Below are experts of layer 2 (counted from 0) of a mixture-of-experts language model. Rows are named router (the router's row for the expert), up (a neuron's input weights, with its number), down (a neuron's output weights, with its number) and show model dimensions 0-159. Each number is 50 + 15 x the weight over its row's rms, rounded and kept within 0 to 99.
After each expert's rows: "raises" lists some tokens whose logits its average output raises strongly, later layers aside; "gets" lists some tokens that make up at least twice as much of what it gets as of all text. This comes from a sample of Wikipedia text that the model never trained on. Tokens count by the router's weight.

# expert 169
router:62 66 20 36 32 60 35 61 36 52 31 28 37 69 59 35 40 72 62 22 52 73 66 67 64 58 30 46 57 37 40 40 52 68 23 57 64 79 58 33 37 67 36 35 70 33 67 67 79 35 60 60 33 57 35 53 57 27 52 62 65 53 63 76 42 62 32 31 70 59 50 57 39 60 38 25 29 63 34 36 52 61 35 65 41 72 63 53 60 51 52 33 32 46 44 37 60 39 34 44 64 39 64 28 28 65 31 42 72 30 30 36 33 37 29 32 44 65 64 50 32 63 50 57 56 58 62 40 32 68 70 65 62 36 67 55 41 72 29 73 27 67 35 69 64 46 62 45 55 44 57 45 73 40 45 56 62 42 76 33
up0:64 63 69 68 99 35 22 68 52 50 31 47 34 32 56 51 52 56 99 48 39 35 50 61 52 48 59 61 62 49 57 56 36 39 54 45 59 37 17 32 29 32 34 59 29 54 68 67 42 51 38 59 46 28 51 35 72 38 55 42 54 60 69 51 29 67 67 08 65 42 74 30 58 49 58 49 58 49 59 57 60 46 61 33 57 66 53 53 76 63 34 39 39 37 48 49 47 44 49 44 47 41 35 51 57 68 49 30 58 39 41 37 44 48 36 39 63 38 72 53 46 51 47 76 46 55 53 32 41 53 52 18 38 53 66 48 36 51 46 54 65 57 72 34 65 29 93 44 40 76 55 69 57 52 51 54 36 69 43 26
down0:38 43 63 39 65 73 45 83 53 62 61 55 48 26 78 53 59 50 45 60 49 80 41 53 51 36 43 61 42 56 59 36 42 45 66 37 78 65 48 56 81 47 51 23 65 52 22 30 37 43 66 30 19 62 58 29 30 20 26 41 77 51 36 65 55 46 56 62 56 52 52 53 61 48 52 48 37 21 46 48 30 39 45 54 96 49 49 64 60 49 42 38 35 29 47 56 19 57 77 46 51 64 54 44 57 57 43 14 30 50 31 50 32 65 56 53 52 47 32 63 59 72 50 53 56 48 44 62 71 90 69 59 37 46 43 57 42 65 45 52 83 65 47 54 55 68 35 39 30 51 52 38 12 53 65 35 37 41 37 65
raises: "ude", "illa", "ang"
gets: " S", "y", "th", "at", " tr", "p"

# expert 73
router:54 53 24 28 41 34 46 80 36 33 28 52 39 59 66 20 46 64 79 41 66 77 78 44 49 62 34 49 55 57 66 62 45 68 45 77 64 61 55 44 38 59 25 34 43 48 48 82 72 49 71 38 49 41 44 39 49 44 68 71 70 59 60 76 55 46 41 07 54 51 38 42 40 37 39 30 16 73 41 33 57 58 58 49 50 48 71 59 47 64 43 24 36 52 24 53 63 41 24 25 46 27 66 49 43 73 44 33 63 38 49 53 28 47 53 27 40 51 52 57 13 78 62 48 51 51 64 46 20 52 52 56 50 47 56 42 51 72 45 70 38 66 41 67 67 40 50 69 46 49 49 63 66 40 66 57 74 45 75 40
up0:47 51 51 61 37 40 55 56 34 25 56 31 45 59 91 45 16 57 54 15 68 44 58 37 28 33 42 59 49 46 50 43 39 61 57 72 66 29 55 34 71 39 53 46 46 45 13 60 41 53 43 72 61 55 31 41 48 55 56 56 49 24 54 37 77 47 34 62 20 68 65 47 69 46 53 53 49 51 48 71 57 54 47 46 28 60 68 55 29 54 67 50 42 69 56 75 45 55 34 49 70 40 43 37 57 30 55 63 53 71 58 41 28 72 75 65 39 41 48 18 42 50 99 55 48 55 54 31 44 37 40 20 56 57 37 61 38 52 53 47 74 61 52 58 42 47 20 95 46 43 28 53 57 40 65 46 71 54 56 63
down0:29 30 34 23 65 44 71 27 55 66 42 37 37 47 75 42 77 48 54 57 74 49 49 54 39 35 39 50 36 57 46 80 30 37 57 77 53 76 31 69 40 34 26 60 32 73 35 44 68 54 61 44 72 60 49 56 54 64 72 92 34 51 35 48 75 33 65 45 36 59 49 36 38 19 52 39 36 51 69 45 52 39 62 51 49 34 57 24 36 62 57 24 58 69 41 53 38 46 46 61 52 68 51 66 51 54 43 17 49 59 61 73 61 36 25 56 56 31 18 55 30 65 60 28 37 24 53 52 48 37 74 37 59 58 19 34 44 53 52 56 51 69 36 77 49 50 60 59 51 67 55 50 51 68 65 35 48 72 58 71
raises: "ric", "c", "x", "gr", "g", "ch"
gets: " en", " En", " cont", " ent", " re", " ad"

# expert 192
router:62 64 25 29 35 64 36 66 34 57 31 30 39 72 62 34 45 74 61 24 55 70 67 71 69 60 36 41 59 42 43 36 56 68 25 56 70 81 63 31 39 71 33 46 69 34 70 67 83 35 63 60 40 51 33 53 62 29 55 65 60 49 68 74 39 67 35 35 67 62 53 63 32 61 38 26 32 67 35 36 51 64 35 67 40 70 62 54 62 54 48 38 35 50 47 36 65 34 38 41 70 37 68 36 30 67 34 43 70 35 36 43 37 41 36 31 42 67 64 58 31 60 52 59 58 62 68 37 34 73 71 64 58 29 64 64 44 75 38 70 32 69 38 77 64 51 65 46 55 45 60 48 66 45 50 59 66 36 71 38
up0:42 63 81 44 50 36 61 39 76 82 46 43 56 50 41 63 29 45 39 48 55 36 61 52 44 58 59 64 41 42 51 11 64 20 81 63 40 52 40 23 61 41 33 43 56 54 29 40 50 37 70 48 21 51 54 52 72 57 61 73 51 44 29 53 50 66 26 44 61 55 25 52 55 44 40 66 38 38 64 48 74 23 51 60 37 21 47 47 81 48 86 79 50 59 37 45 77 50 50 51 68 37 59 22 43 69 31 76 47 59 24 23 24 35 26 28 63 44 59 70 43 52 51 62 44 54 46 38 44 60 42 35 46 57 14 68 50 69 61 47 56 79 32 62 54 53 61 56 54 44 56 64 65 57 41 63 37 63 49 33
down0:37 65 42 33 62 56 65 46 50 64 49 49 57 49 47 60 47 59 62 58 58 66 46 57 46 27 42 62 54 49 57 28 81 53 58 69 59 58 48 83 50 50 71 48 35 52 26 67 15 44 60 34 49 60 35 60 31 57 23 56 52 28 52 17 11 27 86 33 68 65 46 35 33 49 60 56 15 59 48 55 03 67 41 40 63 62 54 55 37 55 55 58 25 31 54 38 63 57 48 38 45 41 68 84 30 60 49 29 50 63 62 33 53 48 40 63 59 41 57 75 63 43 49 69 53 59 53 26 48 21 57 61 31 43 28 59 54 74 62 65 61 17 30 53 54 49 60 60 62 41 48 63 67 45 72 38 28 40 48 49
raises: "en", "e", "eh"
gets: " ", "as", "ian", "in", "an", "12"

# expert 164
router:66 57 52 25 19 43 33 54 30 42 41 74 33 61 65 26 52 60 80 53 45 58 54 37 64 79 49 61 62 56 39 65 62 66 43 67 51 52 31 34 54 47 28 45 54 55 41 54 67 52 36 48 19 51 47 57 48 45 67 75 54 43 64 51 72 75 13 46 61 70 43 61 61 67 22 41 31 51 45 57 36 50 65 62 40 40 63 46 56 39 42 45 47 18 52 45 64 52 44 47 93 35 68 25 48 54 31 27 88 50 35 30 38 66 44 54 68 65 62 66 40 56 17 48 47 54 58 22 46 67 75 55 45 37 47 44 32 44 44 54 49 52 40 48 54 58 88 46 61 39 70 39 51 47 60 47 81 64 64 15
up1:48 59 28 45 53 59 52 59 61 56 28 49 53 49 39 51 26 28 41 54 61 37 49 65 30 50 74 23 56 56 49 46 43 46 28 57 55 53 48 61 46 59 48 55 15 84 57 59 49 51 46 36 71 72 55 27 51 51 47 50 66 27 59 57 58 40 19 46 45 62 74 48 30 54 42 49 46 30 48 20 41 40 38 58 49 28 55 73 46 95 60 83 56 99 33 40 64 50 55 62 36 71 61 83 56 77 58 61 45 45 28 64 40 39 41 61 53 43 42 62 54 31 36 46 40 29 50 52 36 47 27 43 42 38 34 50 26 32 50 57 69 46 81 63 53 79 66 65 24 53 60 53 57 45 44 54 48 28 57 51
down1:41 36 28 40 18 27 54 57 52 29 54 57 77 46 18 67 43 53 49 51 46 55 26 59 22 39 33 65 45 49 65 53 54 36 54 62 43 60 16 49 30 52 52 45 56 52 43 82 87 66 61 35 33 47 66 22 47 81 55 46 84 38 58 40 46 49 60 25 36 71 61 46 41 48 49 50 43 40 55 40 42 89 73 29 44 54 60 59 30 85 87 33 45 47 50 39 51 43 65 59 71 50 60 48 73 40 42 69 42 54 41 50 57 36 28 65 52 50 68 40 42 66 59 65 28 44 50 34 28 49 67 63 45 47 49 57 72 56 68 27 56 77 26 44 63 64 62 71 42 45 37 57 56 53 18 56 52 36 36 54
raises: " ", ",", "-"
gets: " May", " August", " July", " November", " October", " September"

# expert 193
router:79 49 48 35 39 33 36 54 21 49 24 61 24 54 54 33 43 66 76 59 51 61 50 32 58 74 40 61 63 53 46 57 49 73 49 60 46 55 26 34 48 51 38 64 61 31 55 66 56 49 45 51 12 50 55 46 47 43 49 75 48 40 49 64 61 78 41 30 63 58 35 80 68 48 27 54 36 49 63 48 31 65 64 53 61 36 71 49 54 66 62 41 41 14 31 23 78 42 56 49 96 44 58 21 51 59 40 43 50 45 48 40 33 77 54 38 45 70 46 65 41 48 16 44 72 57 69 05 50 54 62 66 37 51 49 42 44 54 36 61 56 56 48 40 82 40 69 34 62 51 61 63 71 46 53 57 63 53 46 18
up0:39 41 58 54 67 46 70 49 34 39 52 43 26 50 54 60 46 00 90 67 65 43 59 53 60 37 72 57 42 52 50 65 36 54 41 65 60 46 55 29 43 57 33 41 36 59 42 63 29 38 69 47 63 58 42 44 64 41 54 75 42 44 46 39 10 36 65 50 31 51 51 35 44 24 20 55 30 47 38 46 47 68 48 68 51 51 64 45 70 62 57 29 59 12 66 36 85 47 36 59 61 65 56 42 05 36 60 55 49 68 65 56 16 50 49 57 47 33 43 53 62 75 49 48 44 72 65 48 34 62 43 38 62 58 49 49 60 35 56 71 46 56 57 25 39 55 81 42 59 75 33 60 81 71 54 30 53 63 46 46
down0:77 54 48 58 49 35 55 70 62 54 31 54 42 33 80 42 49 56 23 41 57 64 34 65 86 44 46 66 47 27 80 41 31 38 80 36 27 32 55 36 44 68 79 38 34 47 22 27 43 49 41 58 35 54 74 13 76 24 52 12 54 56 45 46 60 43 52 41 47 42 61 49 43 27 69 63 52 54 53 62 58 72 54 44 45 52 28 50 42 70 47 66 37 35 48 73 57 38 54 67 59 27 50 43 57 39 52 60 52 55 53 59 66 53 46 62 78 51 36 47 51 77 50 60 47 41 38 32 73 53 38 35 44 05 29 70 70 39 44 53 63 76 45 55 34 67 28 57 52 46 66 47 63 47 52 46 42 48 85 41
raises: " ", ",", " (", " and"
gets: " January", " November", " July", " September", " April", "age"

# expert 126
router:68 69 20 43 39 64 37 61 37 56 30 20 40 71 63 36 49 70 66 22 54 70 65 73 68 55 35 37 61 43 41 35 61 63 30 59 72 72 61 30 38 72 31 38 68 34 66 69 81 38 65 63 36 54 35 53 61 26 57 60 66 50 59 72 40 66 32 34 67 56 52 61 43 63 34 28 29 67 34 33 56 65 35 65 44 71 59 50 59 49 48 34 37 45 44 30 59 35 31 38 64 42 64 36 30 69 34 38 70 35 32 39 34 37 36 23 41 65 63 60 31 62 47 56 58 63 65 41 35 71 64 65 52 29 67 63 48 69 31 70 33 64 36 73 64 50 65 47 54 45 62 51 62 36 48 59 65 34 72 34
up0:28 57 42 48 59 58 49 51 46 57 53 41 29 76 51 14 47 49 70 65 37 54 69 56 46 56 56 50 24 58 42 30 11 84 49 46 72 23 46 38 53 35 47 50 60 42 72 41 74 78 30 60 47 67 19 54 58 47 55 52 37 78 81 58 40 40 50 24 47 45 60 70 67 67 24 49 39 36 45 54 57 34 41 42 40 35 64 51 63 44 39 53 59 61 22 62 11 71 51 34 52 37 72 27 68 62 42 57 64 52 51 20 35 66 50 54 32 68 27 39 40 64 43 63 74 70 67 56 46 63 33 61 63 63 40 61 61 43 59 52 28 41 49 47 29 63 47 67 25 57 63 78 60 59 35 48 43 53 74 57
down0:18 33 80 51 24 70 54 49 63 66 68 64 73 41 54 70 42 40 55 46 58 66 43 38 51 22 53 78 74 53 44 34 43 49 49 25 76 27 38 47 61 59 36 21 63 65 50 70 68 58 52 61 79 77 44 65 47 42 38 35 50 72 59 72 51 56 38 36 39 61 35 55 43 34 50 52 55 43 70 37 58 57 33 36 52 43 63 53 71 25 48 56 42 54 56 60 48 58 62 22 67 36 61 46 50 42 20 49 51 38 57 60 59 46 67 54 65 59 57 55 34 39 22 67 74 15 42 36 44 66 53 63 28 55 27 56 54 38 45 34 27 55 20 51 68 40 42 57 40 35 80 70 53 25 34 84 28 57 29 48
raises: "ital", "tain", "t"
gets: " ", " L", " R", "v", "le", "6"